Below are experts of layer 3 (counted from 0) of a mixture-of-experts language model. Rows are named down (a neuron's output weights, with its number) and show model dimensions 0-127. Each number is 128 + 32 x the weight over its row's rms, rounded and kept within 0 to 255.
Before each expert's rows: a language model's description of what the expert responds to. This comes from a sample of Wikipedia text that the model never trained on.

# expert 16
What it handles: Word-initial single letters. Single-letter or short first pieces of split words, often after quotes or headings, such as m(esmerizing), N(DP), T(enants), Ph(antoms).
down2 [131 135 130 121 170 120 125  96 187 133 158  92 122 169  99  64  97 144  93 161 176 173  57 133  59 160 105 101  98 141 150 125 112 119 143 107 114 100 183 158  86 136 142 109 116 138 136  99 124 148 111  92 131 200 123 114  71 167 116 140  46  87 137  97 156 116 144 124 138 113  99  84 162 124 171  88 111 109 137 224 133  65  97 100  96 147 146 118  58 147 138  88  99 131 165 137 106 112 128 170 185  91 153 168 104 164 130 108 107 149 134 141 178 177 110 101 142 179  86 116 124 157 151 129 149 149 159 103]
down3 [ 92  88 125 173 166 137 140 108 123 102 172 110 157 120 121 109  96 161 139 117 191 148 157 162 117 119  89 114 118 162  91  97 151  94  94 167 178 158  83 169 125 145 168 120  98 107 133 121 104 150 129  45 111 143 127  84  82 117 153 136 114  66  76 159  55  98 206 123 143 193 185 127 160 165  62 133 137  97 155 114 125 100 105  76 128 136 137 123 152 158 193 133 145 109 145 111 161  99 157 123 144 186 164 125 136 143 127 104 152 142 197  78  84 177 124  75 118  98  86 110 109 158 158 114 106 114 137 121]
down4 [152 195 131  93 137 193  66 158  86 134 182 107 146 180 158 122 118 130  98 139 163 150 137 157  67 149 117 135 184 172 143 149 160  82 127 170 113 134 115 141  55 141 125  81  92 112  84 188 102 103 171  33 102 136 165  92 178 126 156 130 119 149 147 148 102 106 102 121 126 135 101 117 112  61 131 125 130 114 148 176 121 137 100 118 103 141 118 105 172 125 100 120 121  95 140  71 108  51 131 166 147 120 143 125 113  83 154 107 121 158 148  85 109 120  86  99 174 178  95 166 153 166 160 105 117  79 152 130]
down5 [116 150 121 122  77 171 102 158 135 132 120 111 142 101 143  71  97 157 139 141 159 104 117  92 159 125  92 159 150 109 117  69  95  75 149  80 133 111 172 123 107 157  71  89 150 144  95 131 166 145  97 193  71 127  76 129 170 147 130 127 146 165 101 170 164 110 144  91 128 112  99 125 143 167 136 104 157 134  99 123 133 183  69  97 169 122 104 100 152 100 141 153  99 105 143 175 207  81 187 137 140 106 113 157 107 105  72  69 142  82 144 139 161  96 168  98 139 204 109 175 184 131 159  97 183 124 144 126]
down6 [140 165 136 110  97 129  96 133  75 109  84 119 157 175 126 103 192 105  81 165 175  67 134  92 134 128 110 159 141 121 149 107 130 103 142 120  98 139 102 146 143 133 104 149 118 134 148  31 109 177  98 160 136 125 117  89 126 152 125 144 201 115 154 175 126 154 114 131 131 139 140 182 189 116 134 111 113 136 120 167 134 108 102 131 142 130  91 139 174  81 143 158  87  87 159 145  67 161 125 113 133 160 135 138 137  93 125 175 172  90  98 110  55  56 124 198  73 146 147 185 130 127 166  79  93 181  79 148]
down7 [146  84 146 142 157 107 133 146  86  58 132  78  87 135  91 107  81 122  98 148 165 152 159  77 142 145  87 116 117 108 144 122 151  95  87  97 131 151 102 147 109 146 105 158  41 146 145 123 102 137 144 120 165 186 131 198 172  86  95 146  86 136 149 121  72 143 130 149 165 124 123  65 120 153 132 136 161 123 101 107 151 133 184 119 161 175 198 128 149 157 113 122 140 104  75 117  86 102 139 182  98 163  85 100 144 134 110  84 194 209 120 117 105 101 158  79 145 101 105 191 113 113 139 121 166  95 108 114]
down8 [118 116 125 157  85 129 137  50  93 119 142 155 203 158 156 157 141 100 138  93 128 109 149  70  88 147 183 116 122 128 197 164 136  84 180 145 171 124  95  62 167  95 140 134 125 150 160  96 106 108 166 158  65 143 146 153 152 115  66 140 161 211 175 137 134 154 143 157 153 112 169 181 118 144  90 114 116 166 119 122 119 137 127 123  93 126 151 113 127 147 143 138  96 103 170 137  91 167  61 143 120 107 119 139 110 146 114  81 156 125 162 114 101  44 134 155 191 165  85 170  96 111 151 120 122  92 145 165]
down9 [176 142 141 121 154 115 111 106 139 146  63 160 137  46 169 133 121 138  43 115 122 137  93 165 118 142  96 146 146 118 208 159 154 118  88 146 141 113 210  79 149 106 104 153 130 165  82 131  90 157 153  91 146 146  92 179  93 177  70  96 143 125 128  90 110 137 128 110 143  95 125 126 105 129 103 149  67 140 149 112 158 123 122 132 195  98 107 154 119  87 123 150 125 179  94 119  81  93 189 109 112  75 133 138 130 108 142 151  91 139 159 100 159 110  82 175 105 157 155 151  89 165 172 158 118 157  73  86]
down10 [ 92 124 144 159  93 124 155 102 123 107 123 169 119 152 143  84  69 134 106 131  92  65 110 136  95 148 127 180  57 174 121 132 123 160 131 183 126  91 172 170 164 127 123 139 100 110 156 112 154 127 149 166  96 121 131 101 142  92 134 148 179 162 109 144 136  91 162 113  74 128 116 133 124 181 114 115 150  82 140 159 192 171 112 105  91 132 147  79 136 117 145  77  71 170  84 121 136 157 114 132 131 108  95  83 175 118 127 157 123  84 186 118  92  65 160  96 122 126 164 146 152 167 146 110  98 134 254 157]
down11 [115 127 163 109 140 144 133 124 171  96  65 111 133 130 162 139  72 130 167  57 101 167 159 130 186 117 161  97 135 112  92 119 154 120 161  58 145 122  46 184 114 154 126 139 136 126 122 119 111 194 157 125  94 134 103 138  84 100 116 132 143  91 185 185  95 147  90 109 160 114 141 117 102 115 101 151 111 143 193 121  92 127 119 127 126 159 156  97 123 135 103 156 185 100 112 136 117 107 131 182  87 163 184  87  78 158  97  97  82 135  83 106 228 145 153 113 129 111  94  89 123 121  86 149 191 146 108 136]
down12 [ 82 126 115 112 144 182  97 100 143 121 113 166 124  71 142 107 129 163 177  69  65 127 109 131 133 154 148 130 138 114 125  72 161 162  64 177  64 140 116  49 181 136 158 168 147 121 163 115 144 101 109 141 183 131 122 174  78 145 118 104 122 124  93 183 133 155 170 155  82 138 124 162 105 154 167 135 143  88  84 119 126  85 160 133 174 145 126 144 132 134 218  95 103  83  77 110  94 210 121 124 140 109 131 131 160 121 132 171 107 109 132 159 112 165  90 128 165 110 142  80 191 125 133 146 123 118  84 141]
down13 [166 153 123 131 124 156 168 162 150 156  80 122 141 129 108 144 120 155  86 102  89  87 171 189  89 148 180 100  93 167 129 104  95 163  84  88 140 122 182  56 143 153  96 147 145 105 149  70 136 122 114 130 103 119 132  87 152 142 129 131  73 164 175 118 110 129 179 111 139 154 110  99 126 102  59 156 144 122 170  97 173  94 128 119  96 132 174 134 142  88 113 170 123 168 190 191 186 114  88 126 111 125 161 108  92 177 122 166  87 148 145 146 147 109  98 147  93 154 181  83 110 103 183  91 101 138  99  60]
down14 [185 155 122 108  70 154 133 138 137 151 198 105 148  77 118 117 169 117 109 139 163 145 145 151 165  70 110 185 188 169 107 142 154 105 119 147 143  72 164 185 142  97  83 106 130 152 140 205  98 120 107 142 154 142 160 142 156 125 142 126 153 164  78 146 104  69 107 129 138 138 102 132 170 120 171  98 115  97 146 116 132 105  42 127 106 116  86 171 150 165  85 150 127 146 100 131 201 177 170 141  94  50 173 155 162 176 127 151 101 152 105 147  98 103 158 131 111 149 141 109 166 104  93 149  92  91 138 139]
down15 [166 134  55 168 197 151 154  89  94  82 156 105 147  96 136  70  61 123 153 143 118 162 166 151 112 144 109 111 158 110  74 122 135 122 124 133 111 161 198 134 134 128 136 150 110  91 162 125 161 145  98 163 136 168 106 153 150 150 104 123 133 166 128 150 135 149 127 174 130 108 133 164 133 103 169  95 123 158 142  85  82 112  44 176  75 122 159 104 146 104 153 160 106 133 155 120  75 139 151 118 125  95 137 183 174  65 126 118 125  93 143  77  51 123 119 146 101 172 129 212 141 127 106 107 164 128 104  65]
down16 [117 147 144 130 167  88 159 175 170 104  87 117  84 177 181 166 144 124 183 131  89 146 131 139  82 186 109 130  90 190 121 156 143 138 123 111 124 135 118 113 110 165 173  97 178  95 121 102  92 115 109  75 112  92 152 117  85 168  81  88  75 119 115 146 144 110  78 104 138 154  79  93  69 171  94 147  67 143 131 118 163 106  92 174 193 155 104 104 133 130 110 183 183 138 150 138 166 159 139 151 107 104 134  83 158 138 151 221  98 111 149 157 124 131  75 119 127  95 165 139 109 123 154  95 134 169 156 119]
down17 [141  89 152 148 105 107 167 146  90 125 153 139  76 130 128 208 125 104 113  96 156 105  94 109  75 153 184 125  85 125 148  72 174 165  93  82 161 129  84  71 139 140 117 158  97 143 140 114 127  89 138 100 132  37  87 126 167  69 122 144 103 121  94 140 124 114 127 128  98 169 121  63 105 134 121 148 140  84 137  63  91 101 130 165 115 144 185 156 133 150 151 152 156 114 151  64 174 112 106 170 207 154  99 128 158 118 122 140 104 177 173 134 109  54 123 157 110 130 121 117 148 119 114  94  93  84 158 101]
down18 [142 111  88 135 156 114 120 183 131  93 147  94 142  83 151 118 103  97 152 142 142 120 154  74 126 146 110 146  15 194  71  89 131 138  86 120 124 163  91 127 105 156 148 129  90 102 190  79 124 149  99 166 141 147 132  36 167  79 146 150 101 128  91 123 152 117 147 168 117 172 135 133 126 165 105 162 199  93  96 142 127 116 114 140 109 125  99  84 210 112 138 110 171 137 129 131 173  94 130 146 144 101 113 149 169 103  70 173 157 106 141 159 118  97 108 107  58 129 136 183 149 127 118  97 108 154 144 138]

# expert 42
What it handles: Months and time words. Month names, time prepositions such as following, after, since, in, and commas and colons in dates and infobox fields.
down0 [187  70 133 118 155 144 165  87 107  90  83 124 156 116 164  90 118 158 136 127 159 185 142 115 109  98 107 118 172  83  97 123 142 100 124 157  60 155 143 114 110 121 122 105 128 150 138 122 109  65  16 119 190 181 167  77 141  97 128 113  91 160  78 134 161 169 128 100 141  86  99 152 137 149  98 108 126 111  71 183 126 118  89 190 108  38 137 163 166 167 108 108 179 147 165 117 136 115 124 146 162 168 109 140  90 109 167 117 112 154 114 129  89 104 128 151 137 106 106 153 145 140 115 131  72 129 126  85]
down1 [ 99 141 150 113 129 102  97 153  93 115 124 164  64 130 122 137  88 149 136 133 156 164 194 158  93 138 119 155 119 108 127 128 157  74 127 177 127 102 127 173 110 172 136 119 119  95 135 115  73 144 111  96 135 112 183 130 182  98  60 177 123 125 156 165  82  64 125 171 126 153 115  87  66 193  87  84 195 120 119 117 122  95 138 163  82 115  98 149 150 186 139 142 156 160 126 154 199 121 140 133 136 102 146 130 145  86  83  67 105 150 142  70  97  73 169 122 113 132  99 135 100  93 149 199 155 121 136 156]
down2 [129 213 150 117 156 177 135 177 187  90 120 133 115 107 133 160 133 100 142 170  63 110 107 110 135 176  96 149  89 145 106 156 161 121 140 130 117 132 125 168  91 114 119 160  95 143 159 109  83 146  45  29 114 101 109 152 108 168 159 162 100 163 120  83 167 200  80 115 111 101  79 105 118 106 166 180  98 106 117 104 110 135 134 138 121 126 142 124 158 106 154  83 131  73  91 122  87 106 140 148 166 101 166 100  67 128 174  74  91 141 130 124 132  85 143 124 134 154 115 151 184 166  95 120 129 128  78 138]
down3 [129  52 212 150 122  74 123  86 133 148 172 142  99  98 104 147 179 100 144 147 132 135  69 145 173 148 104 140 149 107 154 125 171 139 127 148  75 137 156  80 124  92 102 113 148 126  97 141  68 129 188 124  86 121  99 150 148  79 111 107 222 162 132  94 142 119 126 113 146  90  75 149  75 130 106 123  99 152 120  85 121 152 125 150  91 128  94 130 117  90 144 123  75 174 132 138  91 130  94 111  67 163 134 131 103 148  96 135 137 162 209 120 116 144 145  96 163 128 117  98  66 138 133 138 183 198 145 163]
down4 [179 108 148  90 133 104 116 205 124 140 132 186 130 130 125 143 131 118 190 131 166 144 129 207 174 123 117 145 135 153  60 117 147 152  99 185 138 161 179 146 141 100 142 141 113  72  99 115 113 143  86  55 171 159 143 150 127 177  86 181 122  85 125 145 140 117 138 126  98 135 145 174 105  93 139  68 191 136 128 151 169 156 120 154 132  97 108 130 143 148  76 169  97  92 191  93 171 110 170 131 134 127 103 163 127 109 132 136 105 109 171  76 142 125 173 147 132 177 136 196 135  49  99 116 143 135 100 114]
down5 [173 139 107 124 160 160  98 173 118 152 126  94  75  84 201 134  75  91 101 134 151 141 152 131  43  75 165  83 105 111 117  96 156 164  50  47 132 131  61 119 107 152 136 191 139 135 162  69 109 167 176 177 126 133 110 145 138 182  84 119 109 147 167 172 146 123 133 165  94 107  74 138 129 143 121  97  92 143 137 130 142 151 116 174 135 100 148 143 138 146  96 132 127 122 101 110  97 137 152 101 106 124 116 118 111  81 133 122 175 125  91 122 114 123 128 131 159  83 113  93 146 108 113 106 174 135  25 135]
down6 [135 153 148 139 143 142 114  88  95 101 141 123 170 197 117  79 174 109 151 127 165  89 100 137 140 199 147 109 188  91 109 154  95 157 143 125 162 120  95 111 108 145 115 122 143 138 126 129 183 104 115  94 175 140 141 103  97  77 140 118  75 136 100 136 114 152 143 116 125 180 115 111  77 198  85 142 108 219 149  99  65 134 104 149 122 110 135 137 108 171  68 119 152 111 167  80 128 190  88 102  97 155  77 118 130  76  70 163 110 155 147 145  84 122 146 159 128 159 139 118  92 192 120 148 192 107 115 170]
down7 [ 51 188 183  69 130 148 103 161 149  91  73 130 119 110 118 124 123 111 151 104 151 104 138 118 167 186 118 174 104 110 138 106 111 134 115 159  72  97 117 164 121 102 104 164 112 125 133 172 163 151 128  93 148  73 121  88  97  72 110 177 146 103 142 177  72  49 133 131 112 156 183 166  96 160 109 143 131 149 102 108 118 103 143 131 124 105  64 120 192 160 147 106 157 110 106  87 153 138 163 145 194  81 159 154 105 152 117 135  98 114 190 114 131 107 123 138 107 140 171 169 156 106  80 166 187 109 112 165]
down8 [132 127  48 113 103 135  86 201 145 112  97 132  91 164 184 173 182  88 151 137 163 122 159 116  99 143 149 134 108 147 144 180 105 182 130 135 115 133 111 134 123 143 143  98 117 140 131 127 105 144  54 115 169 121 164 119 134 148  66 121 109 161  99 136 119 131 113 159  47  64  56 173  83 138 179 103 168 100 129  95  90 171 189 173 111 156 140 108 162 140 119 151 124 137 170 118 129 155 121 162 135 105 137 152 184 132 135 104 111  72 121 136 109  94  60 184  94 125 120 179 165 122  88 130  95 124  93 159]
down9 [154  67 121  93  83 135 119 121 138  99 176 176 152 112 107 117 125 133  71 102 188 143 183 158  95 152 132 153 162 172 159 128 121  89 106 189 181 125 118 152 139 171 126  58 135 141 108  91 128 163 119 102 176 156 122 146 167  88 139 125 127 169 138  73 138 126 158  91 135 159 172 170 110  50 157 128  80 135 152 130  80 118 144 157 190  96 125  70 137 173  90 125 156 143 138 103 148 125 112 107 136 145 110 159 158 155 111 134 156 157 140 171 140 210  56 177 118 151 134 158 176 138 190 135 161 138 155 129]
down10 [132 155 105 138  97  91 163 147 123 159 135 154 147 124 121 103 116  80 109  85  57 173 119 126 184 121 104 110 113 124 138 133 112 130 109 166  76 124 173  61  83 165 148 174 138 138 181 145 136  69 106 136 105 165 134 187 121  88 151  70 131 113 142  96  97 116 155 168 195  93 155  89 158  68 119 130  97 154 100 117 139 107 130 154 151 139  96 118 102 184 132 134  36 157 185 120 112 149  65  53  97  86 171 108 158 109  82 138 133 125 132 116 151 140 134 110 192 119 120  80  95 180 152 126 120 112 131 101]
down11 [ 23 164 100 101 119  61 120 150 168 125 163 126 117 126 139  54 133 140 201 133  83 111 114 129 129 132 147  64 137 104 145 169 149 149 139  98 122  65  67 150 144 132 156  98 117  60 124 160 146 161 148 151 104  76 121  93 149 182 125 151  86 135 119 126 107 134 133  92 114 133 131 114 121 169 112 183 147 103 138 118 114 139 137 116 129 169  78 103 100 108  75 137 169 101  82 154 130 142 173  92 170  98 151 135 110 120 122 115  97  91 111 191  92 133 156 152 124 121  91 164  64 167  97 168 161 154  82 187]
down12 [191 154 156  99  83 161  98  56  74 154  71 107 100 161 145 137 143 190  77 194 119 171 111 106 120 122 101 177 135 133 148  85 150 114 123 105 107  71 150  94 108 110 131 130 106 115 121 118 101 103 141 116 132 166  74  97 135 151 130 121 153 152 141 105  62 165 104  94 168 118 118 137 144 136 113  30 109 109 119 101  78  99 160 105 107 164 160  95  90 173 111 138 143 129 163 139 132 152 109 161 163 102 100 183 132 174 123 145 173 162 144 103 151 165 111 197 144 136 145 183 183  99 106 131 121 113 187 159]
down13 [104 115 126 118  90 148 134  63 154 165 185 122 140 182 135 143 140 132 112  75  92 143  44 102  55 178 140 118 152 176 107 160  99 150  67  95 187 140  29 130 113 140 154 117 136 163  52 149 131  90 172 118 118 176  93 163 162 125 109  77 127 171  89 116 125 137 109 106 115 139  93  97 119 141 104 130  80 111 193 116 137 135 134  85 135 115 110 151  99  83 154 102  93  88 148  88 107 146 147 112 119 140 118 117  59 116 112  90 138 132 147 144 134 153 174 162 142 165 140 142 159 131 127 139 140 152 154  56]
down14 [166 119  56 140 141 119 160 192 104 151 103 140 147 142 139  92  97 124 123 174 174  84 185 137 174 160 147 175 119 113 122  73  87 164 155 124 162 169 163 135 143 129 133 133 126 123 160 142 140 157  75 169  95 151 152 104  88  81 152 126 134  80 143 135 112 150 139 156 103 168 153 112 151  89 166 101 134 148 160 135 172 124  70 185 120 192 154 101 169 115 155 160 151 172 124 192 130 133 179 145 140 136 107 130 187  92 155 106 153 110 108 125 113 202  57 160 138 144 111 155 144 154 165  98  94  69 112  64]
down15 [120 103 139 102 179 161 144 176 107 139 165 192  87 139  87 122  77 107 170 149 149 101 101 125 108 112  64 126 166  95  98 140 103 150 146  97 156  61 136 108 168 132  77 120 161  91 102 109 150  90 143 161 191 106 139 140 141 123 139 117 176  59 120 149 174  96 128  93 153 117 159 140  81  80 136 175 152  75  93 123 125 169 148 147 142 117 144 180 154  84 144 127 114  98  35 139 126  94 139 140  96 107  98 103  75 157 175 119 132 114 134  71 140 130 183 134 117 130 191 141 119 105 169 116  72 168 160 102]
down16 [120 170  72 192 123 105 121  94 111 125  96 116 143 147 119 167 106 148 123 103 112 148 190 124  86  88 119  61  77 169 131  90 131 130 118  86 159  90 104 151 177 116 171 165 163 170 105 116  94 108 140 158 142 157 174 125 100 170 166 164 100  68 140 139 121 159 122 125 109 140  75  57 124  78 155  86 160 115 141  82 155 149 125 134 163 145 141 151  48 122 157 152 110 130 195 190 199 111 126 127 106 103 185  89  91  88 121 141 116 140 134 126 140 131 170 136 136 150 108 131 208  76 138  95 139 125 139 125]

# expert 30
What it handles: Capital-letter codes. Uppercase letters and pieces in acronyms and codes, such as country codes GEO, MDG-F, NIS, AZD, Ensembl IDs.
down2 [151 111 132 121  80 111 100 121 115  54  97 132 114 160 121 150 118 104  88 198  93 185  67 163 125  97 118 101  54 113 132 128 200 129 178 199 122 131  75 178 109 124 130 119 114 152 177 129 113 133 188 126 155 129 114 152 146 156  71 128 129 102 153 186 132 140  98 108  41 102 143 167  94 140 103 121 161  89 121 132 124 116 149 165 158 150 148 131 126 142 131 163  74 118 164 137 116 146 141 194 112  74 144 125 107 131 120 150  93 133 120  66 126 146  96 173 170 139  65  79 109 134 163 139 120  84 160 169]
down3 [ 32 103 133 135 153 143 107 149  88 137  72 117 144 155  38  63 127 149 166 139 130 144  69 109  96 158 162 119 143 146  67  90 101 147 139  57 125  77  97 143  87 158  91 108 168 113 127 146  88 124 148 129 165 114 156 155  93 175 139 116 162  92 117 100 112 155 125 110 163 101 133 130  82 107 126 133  91 106 161 128  99 121 113 150 120 119 198 146  95  74 124 116 125  75  94 136 137 163 144 135 106 136 154 124 123 118 207 129 197 170  91 110 213 143 132 106  85 122 144 139 156 164 136 121 105  85 124  94]
down4 [181 138 161 157 102 142 177 104 120 104 170 175  78 111 153 128 161 145 163  69 173 123  91 112 205 107 115 145 164  99  73 134 110 118 165 134 144 131  89 138 195 158  57 101 195 106 112  92 109 155 163 166 180 132 139 103  98 160 112  72 161 150 160 124 128 189 155 141 150 101 113  91 115 159 133 167 165 116 133 147  89 129 136 148  91 151 118  99 120 119 139 121 113 189 117 127  89 168 138 134  73 140 177 124 165 108  96 116 131 114 202 123 152 128 136 101  55  93 156 120 152  87 168  92 140 135 127 187]
down5 [146 129 153  74 138 172 124  92 134 129 140 132  80 159 158  77 146 127 148 133 161 117 183 100  74 173 138 106 127 140 167  82 170 162  92  55 135 118  91 151 130 154 109  79 144 136 138 132 130 110 177 110 156 112 134 140 117 120 103  91 108 114 142 192  82 134 123 101 149  66 153 174  90 110 148 165  92 150  87 106 127 205 167 129 131 161  62 132 126 127 113 147 125 107 186 111 111 138 115 214 111 148  82 104 137 100 100 134 121 169 128  88 110 150 101 146 195 125 105  99  22 186 115 145 122 131 116 103]
down6 [119 132 109 110 197 104 130 134  76 143  96 146 161 168 114 179 113 123 128 158  94 162 100 146  98 148 164 122  90  65 146 176 123 159 108 118 122  96 120 158 148  97 110  82 139 163 116 142  67 159 174 203  46  95  98  76 142  99 142 136 144 107 102 172 138 133 125  90 108 132 140  89 141 137  52 162  72 155 130 115 116 162  96 125  76 125 124 146 184 105 148 101 181 109 173 122 159 115 129  53 155 119 140 140 102 145 145 134  91  71 112 119 133 202 178  94 112 104 186 155 110 134 109 105 146 110  95 100]
down7 [123 146 153  90 132 121 110 176 133 144 172  79 150 157 107 139 171 129  98  99 151 101 135 188 150 146 120 150 141 117 121 138 124 116 130 161  62 153  86 163 150 108 141 173 160 149  77 137 138 130 139  84 198  81  79  30  95 125  46 164 167 129 127 111  71 145 163  86 118 115 198 118 126 144 107 117 165 155 151 146 164  94 112 119 205 123 142 129 107  72 101 153 128 105  87 116  83 165 114 119 196 127 119 121  97 131  96 131 116 129 142 151 125  39 108 164 145 134  97 142 105 158 164  82 135 146 134 159]
down8 [135  94 183 134 141 125 129 173 174 139  89 134 127 163  88  64  63 123 163 155 118  87 109 170 123 186 135 133 177 126  57 172 151  85 130  70 158 105 126  78 115 151 124 164 169 191 106 106  98 114 130 103 128 162 154 136 120 173  86 110 123 140  82 134 119 140 103  92 154 133 132 123 187 117 122 107  61 104 131 184 158  68 105 130 191  72  82 110 103 146 108 125 136 106  83 168 121 181 109 127 159 102 129 148 160  84 153 178  87 138  52 117 133 138  86 156 140 124  80  98 141 100 112 132 104 114 146 133]
down9 [152  78 147 126 136 161 147 117 116 134  98 131 144  84  96 168 132 183 116 121 154 117 131 137 168 157  79 164 110 123  68 100 122 128 103  52 199  85 123 168 131 117 167 119 140 109  35 112 118 104 140 136 175  96 117 207  86 229 109 159 145 100 131 125 153 154 123 121 117 123 150 140 153 138 119 130 133 138 130 122 151 100 144 144 112  70 138 162 101 154 141 139 114 111  85 147  99 121 193 157 139  85 137 128 123 153  78 158 130 119  74 171 150  66 103  69 163 149 122 109 107 130 208 112 139 125 193 161]
down10 [ 81  97 103 102 101 156 134  83  81  85 131  97 131 119 176 110 159 109 140 140 100 137 114  89 196 119  81 101 165 147 139 108 138 159 108 117  97 117 113  51  72 135  82 163 112 111 147 165 149 129 114  52  92 145 104 129  82 124 160 166 131 141 149 130 157 129 134 146 167 169 148 120 110  81  80 200 176 145 149  95 124  99 145  98 102 197 148 148 155  93 129 156 149 135 116  91 101 130 157 106  82 122 144 123 122 133  95 130 175 147 222  98  99 190  76 143  86 105 171 155  84 154  85 119 178 145 136 115]
down11 [185 125 104 169  79 118 112 108 147 156 174 106 139  74 160  28 150 151 165 168 129 124  82 123 145 142  86 133 141 148 182 145 147  75 128 165 145 146 106 105 167  83  89 154  96 143 107 116 156 100 156 151 140 202 156 124 125  86 155 137 199 157 137  88 132 152 161 119 137 119  77  91 121 115 116 148  91  88 109 128 109 121 171 113 141 160 180  67  96 152  92  90  39 140 115  94 110 116 135 123 136 162 168 129 139 113  99  75 126 114 154 142  92 185 155 100 156 134 135  71  77 123 157 171 115  96 145 141]
down12 [133  65 141 126 153 133 150  70 150 128 118 164 103 124 144 110  70 113 155 138 111 131 150 122 102 172 161 202 171 151  96 109 139 105 108 170 177 142 110  82 171 144 144 138 136 113 123 127 133  97 174 113 109  91 107 133 175 123 112 134 169 131 164 106 137 141  89 230 102 124 118 159 145 172 113  71  53  14 103 123 112  90 134 173 151  90 163 132 123 110 120 147 156 102 127 155 127  97 101 120 107  97  36 119 112 117 112 108  98 151 175 148 167 218 114 145 159 116 143 134 133 117 118 115 157 148 138 110]
down13 [113 157 176 143 162 110 149  99 113  72 140 100  77 212 104 156 138 117 135 189 153 115 110  67  92 129 144 102 120 134 138 111 175 146 101  97 150 124  98 171 150 114 159 116  86 139 114 126 134 106 154 146 124 168  74 127 171 163  79 188 160 113 174 215 113 114 143 101 144  91  99 156 106 108 117 142 109 121  89  85 161 177 171 109 134 125 142 115 106 146 156 118 109  69 174  96 168 127 101 123 188 165 152 116  71 110  48 188  94 106  98 128 130 117 142 157 111 104 164 124 118 167 127 131 163  94 189 100]
down14 [ 99  81  99 123 167 129 101  98 171 177 118 195 114 130  93 131 144 131 127 110 160 168  75 123 135 103  97  83  84 194 156 134 194 145 148  91 130 120 111 123 156 112 125 133  98 128 100 188 137  72 202 129 141 199 143 100 145  99 118 192 131 141 105  82 121 143 171 181 165 136 129 160 135 123 117 142 145 139  67 168 133 125 149 117 110 150 174 152 145 118 127 141  96 176 161 145 149 135 156 145 159 103 129 113  91 164 102  57  71 119 132 146 161  93 131 144  98 105 183  50 144 115 193 169 115 149 173 155]
down15 [144 141 125 154 167 178 104 169 103 123 202 133 156 120 151 104 160 148 153 157  98 119 100 109 112 130  98 147 127 137 198 113 132 165 135 148 163  90 144 173 122 126 141 160 108 114 103  91 163 172  79 125 157 120 123 153 128 148 155 152 161 192 107 132 192 171 139 141 120 109  96  99  72 116 124 162 104 162 151 144 174 160 139 109 165 156  89 158 173 189 122 108 149 127 143  74  58  68 141  65 161 164 167 141 146 155  37 174  82 146 115  95  96 102 122 127 164  79 107 144 146 148 148 128 145 101  62  93]
down16 [197 152 125  84 144 130 116 149  89  86 123 114  43 172  99 156  98 102 125  76 138 175 119 157 114 146 115 140  69 143 115 127 135 129 153 201 133 151 114 128 125 159  79 135 125  96 167 172  88 151  87 140 168  63  72 188 143 113  98 200 159 159 136 174 116 123 160 116 113 135 130 121  80 156 142  77 191 108 143 161 149 129 148 175 136 110 100  94  78 126  86 120 109 169 171  92 103 108  93 142  96 101 100 105 136 128 123 133 126 118 145 150 128  64  89 119 160 115 135  98 101 183 186 126 191 139 134 100]
down17 [103 159 113 111 165 174  89 140  96 169 115 129 121 106 180 154  95  96 150 127 175 104 156  96 119 141 131 120 170 118 176 111  86 152  87 100 133  91  85 165 100 155 136 128 128  92 115  91  70  86  87 131 115 131 165 109 111 106 129 125 124  62 158 113 135 130 170  88 116 156  91 176  46 125 121 118 172 143  95 119 112 119  87 154 125 126 133 157 186  71 115  98 158 131 130 159 105 105 150  75 143 156 126 139 178  97 154  63 135  92 122 128  95 118 149 184 137 146 119 158 122 223  58  53 114  95 175 121]
down18 [132 205 111 177 135 161  84 186  87 127 109 192 137  85 133 128  94 152  93 113 124 126 138 155 124 157 138  95 130 130 120 145 118 120 166  90 135 110 136  96  82  85 149 108 142 136  94 125 152 164 120 162 121 180 104 156 112 144 192 157 187  75 221 162 143  64 112  68 132  89 203  80 100 154 132 131 123 110 109 160 187 135 151 140 133 103 123 140  94 107 147 168 136 124 131 101 135 141 163 180  70 131 121 143 142  76 158 158  60 172 135 106 117 121 146 136 100 113  57 127 184 130 133 131 167 122 116 153]